Below are experts of layer 9 (counted from 0) of a mixture-of-experts language model. Rows are named router (the router's row for the expert) and show model dimensions 56-111. Each number is 128 + 24 x the weight over its row's rms, rounded and kept within 0 to 255. Numbers have three digits each.
After each expert's rows: "mostly gets" lists some tokens that are sent to it at least half of the time. This comes from a sample of Wikipedia text that the model never trained on.

# expert 6
router:087123103139100104106145118111107138127115048058120108128106105101097135118131155118115153123121210099107179140139136178111113114105173130158113135103138123111142181105
mostly gets: "| Party", "andidate | Votes |", " | MF", " | Set ", " | DF", " | Notes |"

# expert 29
router:082144140144112124104136138112173090129094125086168133119104119122116100145168127152089161145130135153116148136138135142106145115115131092142146117093139121115105127133
mostly gets: "′", "°", " He was", " he was", "- Coordinates: ", " for "

# expert 2
router:083124102128120098111153117096139084108100141127134111090094143147155123098141113138138143140149216140127163124155126152096180126132112151178160116128159115120127146121
mostly gets: " his", " in his", " of his", "ed the", " won the", " after the"

# expert 28
router:118117112124100099099139129125110114113122139119132145065123111121119157166149166147117151138139158128104169157149126140112166107086155146161145123081133120133135148111
mostly gets: " children", " company", " studies", " story", " evidence", " movement"

# expert 12
router:104116139107091089135138110092135055107126121133135148094132097070138160140128151103145098120154145143128146120123120126141133075126157142165119086075148156122136117147
mostly gets: "½", "ensis", "....", "idae.", " et al.", "- Species"

# expert 9
router:144132131146046111094133096134089118133177117106137147141078119063121083150124121170160154105144133139123127117151149167146132130146120117151142136111193147131103147115
mostly gets: "%; ", " | — | —", " | −", " | L ", " | - | -", " / ("

# expert 5
router:109106135109125116095093107119087109129112144155165134125091124142122098109147107140120135152127142103104143147132104161102150082122139154166112113108147160125129143145
mostly gets: " Metro", " Hold", " Vol", " Bur", " Bel", " Ver"

# expert 18
router:149111072114115094094126147130168044135117097086196165126118098119148105127127136141120140145120155147096133154120120126123137143143117135148133119127148124115165134107
mostly gets: ", ", " in ", "- ", "| ", ": ", " |  | "

# expert 20
router:096121111145106094113132123147128092094139142125160162064095106134120115137133145155155142159182153094110138153150141113081149080131189185145129130121140126113128161103
mostly gets: " b", " that the", " of a", ", a", " a b", " the b"

# expert 1
router:138128150121102127113122105120083119124083091112082110091103118071118171134147138130145148137152099117101150103127104137138126091099141110134143111103116181099123121131
mostly gets: " J", " Y", " | J", "- J", ", G", " of F"

# expert 23
router:142111083152097079114114105082131126100127130120128148061121101084106139144097128186108194141162126105126159152151108157103147099116132140140137094087164185147136132067
mostly gets: " re", " Te", " Se", " we", " se", " Ne"

# expert 21
router:103169146147115092094140101147105126087135125140128141071111106156143133142145134168117173187160140092073101160125141131113127109115129149157122092078135169142163148119
mostly gets: " k", " ch", " v", " w", " \"T", " \"H"

# expert 8
router:122100136138060118081115075138125124104134122082161109133089115131103079131154169148137140131147148104118124158136116142115127125127126164157099097114136134112150165107
mostly gets: " | Set ", "^{(", "; A; H", " Championships", " \\", " $\\"

# expert 24
router:113114133117095119084153121131095090133138141117159165094093117118107138122117169141120115117159144105117149118108127141103132130144139154187115135135136116121138132097
mostly gets: " County", " State", " Avenue", " Chicago", " Irish", " New York"

# expert 30
router:133114104101116128118137144113159121112126106128118117119136114123153114160143139120120144129160163132115138138164100165110141109112093160161139086140115104120147194090
mostly gets: " father", " President", ", who", " brother", " director", " married"

# expert 7
router:096121151129084113089164139126122136106127112074146132118154155114120121115140153162102125130187166139112141123174125152127166112135083154159137134117153132112136175057
mostly gets: "- List of", "| Party", "; A; H", "| Best", "- Country:", "==History=="

# expert 4
router:127109108096117130101119128125130080099129147145154145087129100136127136135149208150169163128145125078130156104146110149121190086139123115150158119093129133171111123117
mostly gets: " species", " can be", " we", " what", " could", ", it"

# expert 11
router:090095129118110064084104144053117151113139114149116131127134121107122141124167145154134171138108153109102145136177089172131133114115093149149123072132129136101147149119
mostly gets: " | USA", " Richard", " | John", " Marc", " John", " Sir"

# expert 17
router:127128134126099112120133109105118076138136123094119169092135126069135161179133137131158151139138206114117134162139111134105169119105146168175116121090151132110120150132
mostly gets: " Thomas", " Singh", " Primary School", " II", " von", " Jr."

# expert 25
router:118081100131102089084152077101090122109125092125116135109101141093115123133113168146164131135127118124116127154153111156123133106143114171160117109120181132135153165103
mostly gets: " | N", " (N", " of N", ", N", " of G", " of L"

# expert 26
router:113107128154094080136130120120133109136100069137134118117131107137081157146110133130108124164133108143113174178161120141125140124134154171175120116133147143132148154064
mostly gets: " (N", " (A", " (C", " (F", " (P", " (H"

# expert 15
router:119141120122116136114144091119150121148100159109178164077088093117103112102136125128121159184145145139121153179167138157091130094107113143120139105121152145087108126105
mostly gets: " the", " The", ", the", "The", " and the", "ing the"

# expert 3
router:138111124153100083104113106113118094114114112122137151088076115065148133107143145163121108141111137114079113156146128173054185117107137154167148129122149120148087172099
mostly gets: "- Binomial name", "½", " on October ", "%; ", " on December ", " On "

# expert 31
router:130097125152121094085174107116134115082137132143141144082127102098146133116153134120124143141144130133099180135153120139123143093104138125139145145085149128138134124114
mostly gets: " water", " engine", " using", " aircraft", " fire", " power"

# expert 22
router:135123145126100114103119087088082124099121145131135142078126127098125142164146117132154148130142113109099103147124111172138119093099167140152139056095167169120131129114
mostly gets: "sch", "ü", " Mal", "ö", "í", "ij"

# expert 16
router:145132099162110124127129100139119113137092066118105139122134115088127192138140205132107132137129172100111138149183144154135145103135115128151117139067148154147115128130
mostly gets: " ===", " ==", " |  |", "% |", " |  |  |", "==See also=="

# expert 14
router:094096112128076140133129076152116129118137059116120138107108146099111098140099141132134145100128146140102103144125122170093133115153099155172136125121126098163136152131
mostly gets: "Scientific classification", "- Coordinates: ", "andidate | Votes |", "- Born: ", "°N ", "- Country:"

# expert 0
router:123091161074129140097121125136085096105107107172157131101130104071098114131092128147129184127106138119096109124160123153104156102087147163145140132112144148116173163109
mostly gets: " JP", "; A; H", " \\", "½", " ·", " $\\"

# expert 27
router:110147125108112118098147126138131111116143112138105118070119140138123117130153108154098141140144143125098166119126100146090124094120149132152141102100154103117146111127
mostly gets: " began", ", but", " due to", " However,", " appear", " because"

# expert 19
router:118137139103135106123128147111132103125130132111097112106149151138122132125123111151090132133162185139122157127126132140124126122130094135170128116121157112137127135113
mostly gets: " He was", " he was", ", he was", " before", " died", " during"

# expert 13
router:092112107145115091089143124096152110152092108129120155113077083118097154110155154139082141137136130101117114148117121162117112126138115118133149098127164177152140133100
mostly gets: ").", "==", " \"", "s.", "\".", "ed."

# expert 10
router:151121104137153094101151120138133135130142146106103124103123133127120131101129129149124154115144124120117143160145104168099144125123163129156122097131136106114123156152
mostly gets: " has", " had", " have", " three", " several", " two"